Weights of a small mixture-of-experts language model, trained from scratch on English Wikipedia: a variant of Adam for the experts.
Below are experts of layer 7 (counted from 0) of a mixture-of-experts language model. Rows are named router (the router's row for the expert), up (a neuron's input weights, with its number) and show model dimensions 0-255. Each number is 500 + 50 x the weight over its row's rms, rounded and kept within 0 to 999. Numbers have three digits each.
After each expert's rows: a language model's description of what the expert responds to. This comes from a sample of Wikipedia text that the model never trained on.

# expert 13
router:524432455484547554441448500576568528394454449494539540490492481478572468500509625621530501416555476535565488465517537595500501522589462538543477610544528470594525546589470500507474496555486483415493390497500499478504560618436456553448478535569479519478539424521537451432440537459450445574497433570458479497467551486498465622607469427505490539480484551390613496463504496554518499430596466590493541530482573475464535506456489534492500463478500504481558631512497494569531416441534502503502420461543448553514494524545483585504548543519471481427505426484509474520526535400537439493588489602607414456508531541451470460544559513589436441515553436501454564478539513499512544532557500586475470521560513494440527521447496483444578443512513522481421535534441552535492545431572434
up1:471438456528409481391345482426514540540434499603502513470557483518527443415513566480570443496456503462442499383560428477424497435554407560565454542492546515506506518470455546477467466508458466576524526518478449575404444542419476516489505509495455611463585500505559453559499471483517441519451432402515477590567403545496538463376581458450498534497538518524466492540467480450528437459511587422496471529561469538479520572497423478536440469484423519472390458494558556521562516475578558528488477521481582486573552501435550425568451491591486521549539509537480480579537469495488537522494467650492495444580492500463586522484476518536479401517551567490479538513485450536512533494499494496452438471476390435538504440455620541463521518446516517453442568425416514467508503451509463
up2:503529441450427495583519532513546489527506622517553535531405443540571517540465464428479502511443539455504511577595496538470529500449388547489474557556472531548542481497558530525444508577522555496566568426496534491448407518475437508456538518500480470521509556563457484584562519490396417583536399501567476496488516464487519497467499491604433564490454562549444547456503602520510551548435620530506516452417493439523469461527567539534554562521459445495509518470527552446560548484398511537495461487435531509497427450606395563466427451457509522562566531511456543558509528548587489526453427516448522482499455507459439449410465519541512538528517462507574483621479475367461493504550608473567578413490544511578437512531499541442497509386486515441475597492561570437500521576547527
up3:484432560514450497573470519520629489429587577455460537573492443487539474362486530561532499420506390508476550408464527487503519430467484471571568521566461445554515558533578504485559600582510493522478493438477426497408451511443478404489555516509503540482508468481561496459559468506521478508490465412527400594453487472482528505526574546489516587614431572558547527543536476468557415469468545464558483438552500535533574461573420587476574536507440487512439559511445474421433462576356493516420490466516536473457413591516543504513497536570530515495526522442487529558501463433464509466419539498439583410472511460424444580566545487487422485511531535451479454558483495497515445577486567485498505506411475524512457527494568527438534499483538572576595546452513479491395445490513482
up4:456451491498431534462563527507532466537490551601472594539545539498534552515580523499400437541497445499448525479527525500496520577506533492499475535581506504424447514497405588515563617544490550489489458507498470449563476514480528524484556568428524458558517532421514378471505397521440478546580442483565532483590532570454432464549536548554527524587486433488544511537562529504398589503482387456535556464537434421516433465652514579532533472559474550520549438488400527485457519551406451515508460498538559431513469547533502525489470599492570483579522470526472460549510572502487414456459508572571438554490592483480445490520595589490476501585493500443546494475503441467542489391506557481462459487578463590444542504535431474567496592474453492484403541550518509550528598512562460
up5:558436554464444514511459560513579520641556473431506575500566413501568544471475438621446567495447490535507467444483606567482527580483502502453528491449476587537437524498546622538489504443536469572482506492562534448573550613492549450558458477414518470449506497537486533402498545513478534488521474501477560458484537422480459472496584495552434604529476545499491440437413375531456404459478501438533490502517504479488523456399558441516459495479488406539427500532526461448561521392432599510380442513452492474397421542512492527504468444521552580478459560527434504566574463555486495486539500561463471562467464536472507565559608549540530498462575505541488558546535616548553515499436524440482463438506541545472439465487420468556512496596482584460504432502506535529470507495482507
It responds to: Mid-name letter chunks

# expert 9
router:542549469472535483556543498510459478456508447503553472453374511556565498483467455468539607477583602600478440504464560459546435459547506552487538501493530474534551408517439472422484640549487460501499495549407476496462550512520476514514432499472492568500522436565564464543551507517572557574444440473492620450468539447457506540461508504525423457481424501516478487370480460515507481528488426558482531529497471451480430503541556550531492487558582453465509468467634471474463505450524451469523435380529431546543483473381509474601564511492567485449485508469489485539568492573562423553495523488561510550461532438522498501461504429520572524508541561546412529422549483567452488424605480549527519402469471535438564477435481482463419522519617473605567438536420464481490631475526448
up1:497470607533569460444516530437463506574484487458495467570464494418496523452498486517494494525454549491382480443435450499470582554505557535450448514573506563461495529525464445474529466426527471562526548504468475481490507507433403424516578504467578500453390552476553546489593471533437505440456577473504559447608566469490502443558555564487485419620474516501531562462389447475535490569511544520507466487423497511485521507518517593514523443533535547444491549519494494479540457528515536595571470566534449541576569540584443489493418458442406539547510576518480606529439425473486397464476498487415400602450506413634476402528579562505483417433478472509467515505421561455521628477537439538549519436523455476501535472570496493507541516439497548449436523438589449480503477538508505
up2:383438534530553433467518581433458520558397421538517554518540530512559565599540567508510431513487403430489483468431375536363521465527497495495540475469509600495391505483450535417528413519559559518484535462502515460513516546475430498531514540519506434494488394528399512420525584535497415490530515478456491510454591494410418504482514611529364567541512597486534491524543492396549487504503468453447406422504476513460505456503527521410505480483484510514511544542466527479591480591547490479563499517504484422556547428543428562482483496406534487480582508513427575569539523447527476523565558582480516562490414532570427429460469473535525518538443527602543426473448514421468520477500541543480509476516513435526549526556509505482586494550470500565531578437506509539487428554476536
up3:570475538406533403468466525580480495483542491436441521492528512497566509501484540482515471568484542404487491547526417525528420468508501494546441553555537579458491501504593510581590513422476521528535528520536512435548554523475501473368466483382463483431484524450630487437610501583506511551534526512503547510638431415440511584540472463518615490636473537443455591512431505396526461464524462397517442553458488465537564570560455547509585482465553525514612442454461529472444492536546592450454436545501532534536534493517429485512409508608513520467579487440393485532544481448512533551505504479495453473445583447510462573452479521537501548540508613456532491501442538495505560444492547451509542509494457553513556561540507475525489526539479514524476401468556616482486465522549508
up4:468529440507510535461477423457499618506519461499481461513523509539481524438461476491453400552450450506495505488470446577500421510495600512492489524534417502554539494443397437485483484554451580498437411496557496505558632568447456540524512522515471478591518533519491486562467478401515504466514529468532536523432553499528478418569514574601627495390441546567518484529497604436490453481495457518487535547438594443489551510454470469436479546484494471491509487437496525476462568507460426418458440525402564563499418482589532472439532472498534594510468472439481539504481572455517511473526565575500473532438530586513528594455606604595507418539495517417555514536479513476451586500504619497498606491527464515504516479514498451555447461531450523460606555438415516469636554571534535
up5:450479493567421483388516499523499600490543545503498425510503502454459486491482467527536453589502512526465474573439499536462420524412426454493528583515544544460444484495499562479461513448533512461502533507535470463497564387549522521558436442469526559422473464507455496496521569498403462472552586444501563453514542569411468465503486481449471517470496486566470433508485455498476414508481531535561456453472408616558604507433554538471553584485503565527490512438457467549601568622562441592485525521602501489481464483504553428414341484560470505473514488425503487561520531420502435450590505559470501614517426380499500575486536406541498424385447471429554552496562573522497577465559526509483484474557570454520533532471449548550447486468469533457463494399485560484496441516492535
It responds to: Nouns after articles

# expert 15
router:512483528483593529547526528458547398496456425470550482477407458490579486505482443477486498443414451500585380510474583504478449504526599475435470431462437519472478443556507558411515521495503542478505452390499554473520464534515510437440465564498517587568458492539433389520450461589569677602510477491471564479426486452489515504521464470509411557560471493554484508426409486592511452544575462518521528495507568508515480513558368547500532520545495513483504459541483449498568457431470441500486530451443431552503510423518467563524508546419564514489577538531554503429449427518501431495487538426541522482433555564571495500483516488436586543452560501571499569439506501494440451509506396504547466536449505489420549443435470502570507564513499485617455536617517483570438504449477400
up0:431420448448441500487464437574449454552575506486508503554525576462417531427570554560480503457463430515585456452562521479428541565424433491524476480595564580427547536524461471450450481558481525494529607489444522524481611491460534561533562460467538529330468450512481478518594593523453439488476445470481368426539520535456466517463489445493473454476467554517559563548662526369466483452479512430561488502456477488562516455472508485463570518495473546458482490512484527525522448511496483535519478464477473441520444503550464527409450520490426553491501482535503511498433466501444478626490532445466599502455425468442523499508490496529488527483531580481431385522517474430556449579568542462523445473531438417554528549598520506510472403466455587408450521527530591512483565546459508
up1:457458428384593466493437502466544479535550505502514526421498607482451536489543445557437417489496523459567501522561456492495502409423504495517507528492387546560419567463447526561507461565463501537514523443470546523555537386571459553524489476459504494464446409449560439426460478531500530493595481519569497504560495497524454458604478482503604486505522491483507489527541473525532494510473444539511581513586468519498459495505447520464565505550567516557520585372458596460581497482461566577408478458455551439435498541515428459498484438450462452508530557429509558491525555426475407523490444548414422571415413493528471500440481443384518410552467532571606477496536504584427474546440553485532555502511577529491395563491549528574520432459484491532513527489551386457446501504404495
up2:459529391478494432495564412606452491489528558460564514446507449589521529394497394422508590534495461652591520480498477517575514532555507487433478480487509551429498516498529483611537456466572511506466462552430561506509524398562426531426604554469476385527460496463429569460517471369496514479480522462394474444521537518502545465525506508445448353403481477503530465522534556439460446470506557490556535469490565427599539534520502472539424532469508425451536549486592469402509532454479528522554524481443474540444533526435490498461522545481453522511458495526536466556560588514462551584440575490561449508484553491522460550481409495514444532455404447409462519491467514459522428452517512400428487502530498566458552492450483519480550517461499580471503585513403467516531496552537534
up3:539585429442494498570489494482622490421510474434448513497499507476545585514533476548463450564471504469475448503502459502503552509560487419519563477428545457531560511467442520476447435443469492516480528536585529517540488465475458502381545442528538506481451521583481504514494435543599472448433518525466544498507495475461526554508498450464505564508476538458444534552472486446560449490528527510511519605502502580548528501530478413422507483599550420424508470458438402427455501491501563526539498562556485574556573646538371563532430533571525596531425499537443544546377477496526528476449473455510409490549512455478523498542314494555468498461378584448616503534470571542516431491454490607512556475478557510569551480508554467434471515480487401478406467437489524414532494527518494
up4:454509458512485481510546502544426467520536586482416524509480537506518464582577514508524444571461451539507470482438505515531501540474500423481601523486507507465456454486501553445554438587519495501563510485548532463561489480597523530590462491578531403604487490487461442522555497482507522451460476499458522530517567484471525348503479550567441473439528553555610442509566584474462375497484530466444411564404544523530584522564580507460480500461428540517504436463506534497544594627557520600540423526494563398559458508536435478487494501594498423437465468524442490523434446504540600474553600498482578545515504412377425516500557550484544543536504474486531421588488435401455493462475483547445553419465397522557541478556544429485521486508415480542520510520541578559502479512556522
It responds to: Table cell separators

# expert 19
router:534539437502505504496554579530463501506463546482534528437480525453538537451552443483532558509524545444529549485509475548553464485353527459429566541547454574401521430535533455491549566536425479568444497419557506446436461470456523549392503539562521539469519519537419491532451462425534549466465489426469556463547478547477474475450477446615459465483457592562489448439561474453426505498561519515461493433483434531554587421483496623528520567605525521465429499511566557480439540454409503440524532480448494470421524524452510507554481579467439546501445554490407535587509566565426501560400566497398519459460481461402467480452448507429544497458433572567471594428517445415575534488505563458572428462515573487558453548473521604478517498500528455532480534501450495493436490534441614
up0:417439432532385551523517475557491503596424431423514503492525442497443581566502484437490445480397533474439467478505523438490591563491433488618488457542507491574391517456498561473437480534518508557558609441514532542468583554544492505544494398648576511534529529510471459475505474525475490515497476512518500468480420461591509452492533547478460555466527586545478514485489465484520452510490503377529438497504560548580466545516524443499582514445479479548563536558474518535528595603478494474448602513541477507457488404466459517544554568420556516440484500450439519517432513442458577498499455496492570506475507454481511545454509394548476433560535569475557548460530456521450607376546528576567538587478521471432438520495466527479524565417506404404485459443532573576456491535541489
up1:519547480596584553479528568507506531475542550530533497541481519456615434529507485485504532429442459523552523464638451557457533576467497491521447499519471501500554485452494519382485477405483603550414387449514488531454521509491467530554396578534499499412491453438529574504551538487517560568511441468484598472461457559453470584477444514473465503462484591403450536479531518509477534597554575525510447488471519433518473539447386518500549463449442558574523529522564458408458425472481576484480461454437552487494502506487444523510565467574516650574422455473617538517454586485442470496453512545595495575524532534524576518481446529439494531528486462538442537626533506512474470538430438500422460476457543496546467530531488462398489456525492608478509547445496454564476479603487575
up2:524516463495435424547478522462501542572481497594497511502447533387496405510506643446536506420536520488597475495440548403520501490496450485462518525456499425473521623510513449478531455457475429418616554518504507482525533447491433496510603528481594498508469460529596562530445510501471524443491538459526487516516510470417643468575447485565484481493595520434561574473403474495425521441471416498469439518491542467385502565398537409535525421566488559535498440524484507516556475587611494456513528501478481435507518591578490579471529410505465542549520501586578519464548469524474517435505396522485442443530527520480421453543450520543477425531521466471513470476518600506468535423423467550511608478534510499487477527580541459553588519455473512524499521519526510615536601502476474
up3:465435473528559513466432510532512408595616566433543503468472522470432472546570534525414485431456533581580495549513400546468506472612565494477508529468543525486533462554511491449510451543555515564457507462537417466487451550546478529449564396471507527479450580438513605393562454463585581477544434561433502470532528540521445491510551496421489439479585500500558483510546487447616478550506580490461491498467536457528501574504449525445557518488553565483619505432524510510513561506579503592501555475618565506477356569474523478516436530466432456470516456452507483513443506471432512526500381432570487426428420539474533430476588547552418423561460478473521562507512542438542500569462437542497507563496415528497502523530529444450425440489449569516535522584545453532532521493472492
up4:539577554524491560520445441516519439521487590497529574511565350498472474523507557449512481404529500548530507586519519507519547429620525498443447515451466402427483476508471495534500548440556437408468442528526528514418531494609470523503550449520521515546676540546435508548467603451418515555447600531505583453458480476507415433506532541479420471482540532522598575465557482557470511550461483458481502638478521575458458573439457509495600576546477486488494423518543499560472443552484502476500517501512442606588496441630474408558501472500515485507470526479508502437497519557454536493444558483579459505453460483579534477526479569499497444517420408503553511479528532428515547484460502511527495470513536519434387501507497515398530490518468515420434522524563548577453409481429496
It responds to: Modifiers after determiner

# expert 47
router:525530516485518574438435491565464495480544491547614430542485510526497454441452487536452594461462529527413459510493506399456445489436565480450501444514498450585519473508517464523511512477465435510474456489492550503553441510518553521528495508483596547498530598423492464522564451418475567496476495382445408448443552556548578478585564473397494490456551594478451445417437537482486496527512543526367542392420460495588514475448477446584454538557502452481507455408548558562498454492540424569548602452585533500460478578519558525538490482468563504555475435403464575572477509458510450536406486496483550480441517530519462507415531578523502420502536464531497542563552461497557451496519520466550452493468454445453615483429450617479574500497498521548561493547400484491467469361524452
up2:538456503544371401586572528467473482482469439484497559457501466412530558564494508623496471488443512488513576370493513524497484611491409481520473570507558528446477519508436432489587475502459463432556553552509526509469456532398443479518468608459483528489501468491447551504598577462535457521425452518547520503509553444541478529492541629515506458439535510477516569525474544457498487569608479544518543480522475516474494519498620558399499442430447402477495442588511454478416428504518488508551475435445397465435608427473447502572459521537485555418481575531495584510523490497504495466505543483422521544444453519476450528498489534449407432519595507456556613414389528556428451435541470572497546470425527530481511494550466422504490513580481478523475480436520540493492522587459511
up3:524493450532497412593518465482554471417497528480462517494551514465477553509558550546619505586523555477563544391484528490447488546518506508449428449445549537467512499583493479511480510506536471594439457434400500544529540547555485448408503558470418508474466472483561422499511502503621542472479439507374526485509476484562435576528430539547528530542484398525466494536577505388453544554540382653575512429498471506503396476489406479477457510542436567440499482490470535541514531522453502514450525464518561492426523550470451431447440405513520509509569537481511510416493490486377553416459591450438519536567573481596473569507491520544509498478565547532450473542402482565564535467447474489524389493485492507423437514575495459521574569611462432546547507557542517499523483509519458
up4:419451516360509438547455487529527496498473514515488495510540522498473504498546555476550493436466489541621506407484481518540513510514491346457536486502511459444526553451584559551564416495454508579453492517479547416512497530590573560511491610447532518478537509542428473421465502608498529565577486528488473552502503511436538500558417459476465542555486474506619569503455573535415425407453426540565525506516412531533546510564557491528487450475561419548461580523416492482556562459365489509548528472474495491532451514473507514356514428543489567427511497521500579429459537476536481588512481546495465500422502442474477538492497534491433456548459603553598580441483485472505437522471445500586541489594480526528463440513458410424435485541534505510477516450496568627478433463547557
up5:522543433390578484370524497497539517480511477487516504508677436467476472471403509549527529536512481468495525541539411529577551608487485516552484639481555504475482482447564471582541502520541542426545492506491502486544544445482440488493444562507447468491576374509521459422593530461428485470535452482471566426586467413532592467502440518501561512565550523538433454510487435453574553429430456457495376487483565534468525522560486485543480486476559442449618491498521552475501588421445525499412434535497458570511465588442480432506564482483502541445535435439438525543542599436506463471475490523552529488551509535505447585436494509558543549534533522447477565520476533511605445475492510489450555509549499541522518430532447554417564500600466597514524521541455454582475517507422501
up6:535561499513493508562492517556540474461517499454492516556506493463497471472437503446536521484605584446526483488456535534498525489444497474501493482404581441433471514518368448473473533432569465451588475552406529519486550441538503570529500401402418436451487504524399414430484570471552537553504559463490562557586540553460563579536520556495567583564567518448471443565558411580559484407566511473510389471523505543562578538547485550473447559498499521446550511417457419580470537499499514492479487544531520437488476643496550457447535523564495495545567445523575532514551556504548507459517472456505492552562469523448435467552454545475543403505418563457529477505455524603444445449498504545477545592571509420545523522555525513506564440600464471465552407446466556570595543505539559
It responds to: Years and seasons

# expert 38
router:537492519601497443450559540531460522481534531540519519467414443538462447508599467471493512521411493601440441480537484450582443488466575466481441451518494479438566472552571520513492489559545496566464425418451551528513441489503468458447450505560534447581505435507504515535412535610449420537575490432501524458549396565517488459490532506412495393474439421450526450457403464563499425555424541503491513522428541496511538466500498511507569484448606528506477476471547419534461522469430502488457451422576489521545472426549539428599432393472533622465605520500556449484567443564507504474488533426508596495424527514517392567442450428484506411480496493528501489433513466470404552473514470541491516514437471514505500498464492420517490552476532526516581458581442500421506608454621471
up0:493602482472532508602415437449519561480459566492468563472504511458599480477589540549489529549503512498483494500426517536477571522493475489537434509534513521519466479460439516647586526444504472554542484515571427468535510504496370564381523404542446501459493551596573539532422431511523526445432428529490521479538485409518553506487465485476535539515500566399512393588502520526529512565502438593465579544553519534492517498554493476473481518458423432537462578461480519460559541468445536594487468554560501588505433452600470466516506514443436470573457520389506544432528537541572553480434523590557503563547483509520456385478414522444476527554513445509477415579407595533455391431453452508543508540462558474505447544514511527544546439458513494471462499513513500479596477586524573
up1:494460405507541499505492460475450488517508494514460444498536466456592497541566574545447468449453465480419490529591474532477604575374489549571499518477417445513519461520441522424500442534443517478491497493497484502522544546503461438543559430397549530487553607472497530521475503567485533466470394552522518521435554439579509416486603486516520512465517551494583435666502523504548499544484620369570559607463476507558557382505543539419483571480453386455522511479446425434538511540546524444644462563522504478467457465449507526527551476516451526525536537492464604512458505443422503497486486500469551463488489524555573463562543493507532535520500452559475469470481469614473478367494524472464560515580435475588500483469489455567541504483476565449484484516585508573512511500393529
up2:437484523440518480597479482492502469447520592541513494415505473488529581459556434566442452488545510510561478484450476576399489466485537502458483516446546405520454509521385451558561453579416519517505553437505472590551534403557525514500420546504506405445537508480405451467513537487570494464553426437470539562529489455466450535476412513405460465468526504560491431533532514532403422497531515538422479424546444492512437498351540398450455457574462554470471432484581381518549455487475484542489423445487490482429462492528562439500476540536454513514524412489478569433375494584501581457456506443541473516466574535483436475555587463601521488526511527426504473506435502485478512453539516536468443470421509449468481476535480470491506466454474452576485560493461498447552344577401489
up3:536524410442473537514564479459487424486518431473418542591496558533560510505505473494578498430496383431652486500548459578543498572449465437510533535553428541462463430543581483529528438396531581516457509464585452599526480515524527508530472539493479512369468530504430448495602457477456436509527496632442451473552569534499448427478437481531406474390497562476472521478504472381559457500503421429452535538513536471468585501482526421451493529604496489446546522450491521472478505537434594457428437499496445461459514432535567521446481504454445435462482506470585502512549518444476584481458459581554436455540528527435444579484424520517495514421470523554401468497516483603446461474494563410502465495460490506505499471495440463475537534612455517445460525552442493479431476583508496
up4:507369524438591424532455555522659528515506410562493455460480432536452506490456465470458498540475556450460440462503424475506458420497382397542531522491501454544490489510522482521481460584446472551546426381500459530424542485529423449529480492548605510547494514366467512476628412474481436483556534561486456488490481531486551460560550520467564475517489488460561498475519538461543622486549469557403494505484426503623405495540461444480514541568475575505534524536389480529513495506554533432443544508456558530492484570502436495495527510432466510506517495438538493433501524532529596461597486429466501578585480377476461498446456480523527488476501555481585435516510534407522508512514521450451484544522527464580502449484507577373431572434479464443533449489531490475458448576460480
It responds to: List numbers and openers

# expert 48
router:554498574471486504428549566538467461496467486416491426458446507544481471576501444462421579476469456535451565538533519452457454505602604447480472535483436505557535545557478634461462583499580521507485457537415545510446456545505506468522488474496576499636583495451529474555404514458519447570516395494439456482538416538592516500506552474468508443453435418404454462527461488559476439543407559503495425472501576499514448410574509563471489521447464534501530473461530520568466492477496447424572467444470543463441460452495535489523431452515619525540532536533577566516486376433595536469442511457533577519587527561479587429437518493521566471495595438486470509494482457447440462449552463491495482539450524512453433487533448436566482557537521519449566476566511483565479556544583388
up2:553496597483503516602444416514493467437508585512558533492568544478476566539531578453494460516559577555554462502499604469535573503501514497577513624575579478520503498543599499486538429584498411463535453442418504556542486528561569556508514450488521531485539465417522474438495498510493469473418524433459566457467465580474517496525489542508471435455434477480486442496498624471500484473562573526556469427447465539475490484465477497438489492429392456451462480500534405478500471566492506529562576525589534439567549547523553462541423449452452461501471437543556519521546523491513389434448556532414488432584490521549548464528571597462496421477549476465518507481402508604502601451512489395538423545499419491516509611532520519550556507475451503472414609526454506469618472432530487
up3:552377577577525507534344480474520489478383513573511394451496469501453580468499475537558518573477487447433469452518524443387520448486520577477428563530477434476493522511510530458421545592440474612468545422430486537495531499498498507488486550487506444504540508454537427528496504519511514505529433459439484510514437542519524462468548520517556557461466500431500496409578501465495522464644507490430508426421435541581591413435572502456484577556468520530421489490487491511604456544497461488511531511527456470475575476469536434522449513467480493454448388538522473532384513492552565483471390490515550520476520519418548489416476551480558514454495586466500478448404514405528559505460491422501513507510545561449457642496538461603464442537521488504425561561513502574520450502402550
up4:508416497529545497468406502507632466585476409492496588520532449524574555497577566515427473488504514527524467479467443526384514462499502378539511487524473426518468504438452555465496407576470582390482523439471499556587467509575394505492559493547546437600568520506463452426485506557555456470499469536540421506569495504448539402475492586577565488461494506400445492596582577483516504569526528477460515534447544506504494486480470569446442600453478530466536456440518375512614509525498576560402454531457566518495521449466453484520491499498509516526495532528532502538478506522508572485438544444507435550552470534539513456470507470522472517505472479529510432535500604447511521503517483610524500452453658559479462558539600511501485484525484442563555526529505369542531533559381520
up5:503422573405506552454442534578581568461441410620527450440590527488520521517489474554455445501429590388484439586485453465469443467435532495470577507502460467601473532524492535565460434555470445547506560354483506475576506399456553535468454458508547496511532516521507521520542537523486496505496488498562558479515513561540500494556524435501487513545408467473498614505423488528489474475481472478414583523447476459575467424584477489465554560495463410467516484467454532434571523443618554470501507526450565489493505472546501592479495490532535409565550465461534546513551559443512483502520542466492526547438476452527413498493521547495616536483446568491586527420472461539414543542592588494508588466459494666495510627444557600521422496512431534484501486513484516506511506528517467
up6:464505404406548485470489452518544459494446448538470522508552476511426517463504548540542499526446471426483499538523470469503562460395527527440469534450457457503456553489445574580482414455480553554467469449591498458456635512440567507464501515531525523514573536508563474393514491516516508455506495608468454507485463428457445446622511518556535509575455522478491571527418517492508479525497482502535544503448459468455531584531511482511574489432465498556515511467458565531505472451530450460434480602586581459485543604467533613410467586534535466499430530453463532408529581458503473439501504584385435451441469472552489612477538598494603459440564507458479395492553531529494432590370634448424550493544497552540478456467586446509499485579491512521538475532501580501488493533572508
It responds to: List bullets and table lines

# expert 37
router:469462523509459474516508568481487453500527539529526503480482489493423586502556436550412490446471469514517559486479573494479476476523609536466451467437505560594445543533590541528444610553515483457551509450449528512492433538443474470504437497486547430537550445489404417533509525563544570559480430411576575618438491477488467495573477537425519532475535426504506511520466409494517446501532570537475481393479428580584545463497403490558517456576506542418414433462543517538480472500448540532501549379505425496362506431450591439537503449542507608471499467443480530521518494412561502510529539504538503484627414480467561545537451516481484530478545557452578602454456414499565610575475488459513529502448516490574538548503504484573409456436541529430560582559449542501527501482533512
up2:521490570406455527550503421564476542489531503612548504497512564547507456498492545471557506515519496535444535523481429463519507536458503541497535578519454444422376579530459507546492513501511437491501602523518450522495572505443573558449421542456467550581509525501588548463500527507498447474522459524474511471519387553481476566510460497525541422510482550529513530489415523540454473432468554541510580656508455458562462424516632463498510451515487469420462482520507473449562511427490516579396489498518554417518505619521533553478393533498474519471588434490440537522417420591453502466520362507482441443442492451596514534537606432511526479549546386582513482484540484442535544505517621488537465460497423573587479485534503561532532529545479525558457510373519459466537426447490533
up3:527469495495444582399513511409462379494547552513508456475521471474561509371432501596537467457521502451499422471418478520440451445397454550537580493452523467515462534460435503494500479507490500531552453448416522510481502534555486504575497447545523476456479537448464508506531582515507391542489498475515407514476510527583448632482478408498611413467468478569463488542472468516521480411557549518482538433449481571525517491448502543409460498462472549581534568473494480513468584464490599575552510494391562399555402551473547444447505550551507499499557482428550442529605529519475464512518498427521458492511546516481451539452485410475469522420553500546493481561520460500448523507484524444394556432496503487521431637562479529552499566377497425383500518457498534573455410563509477
up4:559491549546535504506464502586550591461477616451533531635529483421461542517472584523535526509529517430459473349482505528458489601500469449573539549512473412537506487459510464497493505496491512535458611441465479480493526460559424474568559552547522455445532512565599466584592402473407545471439487527450459411501551438610524509513503465618592457504525563471451501441417536567539562543486513481579454526532575498516454443490485522471479551472425492477495511580420530473534508508457583465472461556470505455498556495525555464536508541481337466581461579501468451534462541542458533522439472467558462493454548408549506469460500480450478497468477570526504501513543507586495469413502623472559473546501576489468549534537524513465576441464492526403517492517634517505438411500484565
up5:488492487422465494528475531453519451531464583584349482475506542489528351502555516547452478536426382558496560478502520546575531479466504471509462521458442525455489517506487537496568539594474558538557467481501474469552532556462540398580461578491622542554615552437490545498479454527466565501438438529528521509513475544512504506524486481482552590547538454583495507429540495517454387511468512423486504672526495472617460429421455466448451534513526524442486494411504485506479464449370575476448408515425465461482487541529469476509399458466510531533484457431486542568465433467473559494480536547446579591546467583505569521455517563474444577481518407466530517553504540467516424454416540524479489511510491449408470510470482514591483433479487583539442470444436563526475547544453445
up6:506486497482505548506460512559447421515572576642456521561552542468489496464487485530447529422464557515459473530520513510515481437429357504594502495465575472510572501490569574525487510515489425546494608602492457402556489491472571519550472508424460494487525500559499503442468468553491485480587498472485453506569493485472616547501503429421502471561455493552474572556516496541580464447479510610525593419584497549467525547496476433516438462602509591518452458431484519496466471485548480592555492551473520501510405470530550477456479583513490439523469525443460463443418613431421466513470609467380629497452455537447524442562477491459538489506554503506526504528516504504443559531460388572476476503556556482503430549477551494481474474389517402479507372442440452569518518467486536
It responds to: Definite article

# expert 44
router:527466431532463539490474515513502510508450434492571448410445484586525444530481413457420498524530493515485406537497496426538462474473549409479567436473488487562505470522464513456525496459480493414532471558488560499468469613535465542442539444498438597592575503540506503512467459542563531531473536468451540469404449489554546545554487435525521533524494517609461479415417550530611471462408508482534561526459538426478475524576457479469570470539524444524491563428516464466503455432543467549473526435434495567572490402440447507474510539414627522571540441578531418436524474500471413543530454529485428470443492563514528552482511444474527461482520454530555455493610492555433486632587533506533515534501517456471545431338519483389450580432559446474591452486487496478435558451573454
up1:407411545492415570443559526454472462478508443614489484539600487483577472460441461490499460518528439566489522447478465528577452570444495546511480488516494526453525566465608448543498472507447703511416449521461507465519478468480467531472470446469486583523552428492457497556568591502460456515530572494527519517458480556470500481412562457436456498471488514438530485500436458587465483492584464468498470514581492525590543471382509547614495544547544625386549524503523399463521548529472493495470547517456599504549481569388510505536438559520392528543401500538501455568433516578390588486438512453506450450519496498522527461505480449448488548441418527531533499449472518411501537457501445458472428548515579554496522556506492483552445424479502427474483452510470497591512523582491514
up2:529422447514446461482525411549522445528421536464515520525486504514470460496470446512489493528521424530421452520430483561589534487537455476466444437486523531496515522551475491509545532466469490453565556467606387470480498481540470535423560480463435492583473489512481493553463479432462432533508527501477366447578546482509533543481485488427420472537449483436525432473428511421575526522490468628463562521520443510464488454488511431565448490555579446430475567415532478519594503569439461590518433557536451467472544482407514447480445471403377532528536548577515513605555498491488470489473640460454582555481492545512421478398457518558539462458425470486515574437484443446502493507459529503454436453550563559450469555524553439525590518456437436576368561533477493567525500468439611
up3:506580585576467592535514426559463555502526556564529561467529563516507613533538468487509524545534431448446432502440527488514512562543502471514535547559597456435532509438519432529419536443461389466472571508553496581550544528467540492533421544452493499567486469518481471513484533516500495532563429452501486545560511509540508529468443579554621437464593435531500419488491403538487593450488613546473434466578465498478526397433609480497453579517493453376516548474579517550504492556493595483401501585575512455452529545448433510476498560471499456481538441444532484474571542456467531409485514529509476463538453530391491469543459568452550506543489470540457399485494457555521513513501525419507460512543492476529446524545454468520524495440466536510575586444421467609650426481491503
up4:584533482499419482543565501565471465439478428518417565630484482516418510531497538417456482452431522558512588543486439485516511427484485483459515445484551544610448483540472543564516409421422415497486578481527415468561525450530579600512523451411450523542470464534470542522510524434545517454588397467474505508534426554479456505549436464524553562496473484529493544590440535464463576540587511488444548504505473499479603547570478457428475552524529404492471450472459469527562547472475463583423533455448470485371559489480425496446481473531443481484511444505582527391424462456476525455451454515588492524481525459546477513447464599443442512542477507453471542495423412512501621481566449519563454548530575528576386517551502458531504520468445459509509450425427507495514473477391543
up5:450484509567409543546464508522588436509502567482463511555481535457583523482483541637579554557543518553418486401411587632541496582529499487528470517456461568539573561516570516497485507506427473491456591560481445475482484418475497511499433548527469491520469504510439475452527529522429549553449481465493387446536525447511563617441519513528569496436506468509522527523499444439549444558581445587596538475538493599433504462387403532459481497459436521492420482526522490483553533548399477497497506504569443449459428497525509407431570544487442527517492445548485516537487495533518554485497452547504498553624479540415543539452522519544471488503352503503525512538455509506424504449380451501523436451507601520515482450528529483406456485471445492512576454452588560433489474471409552
It responds to: Table cell spaces and numbers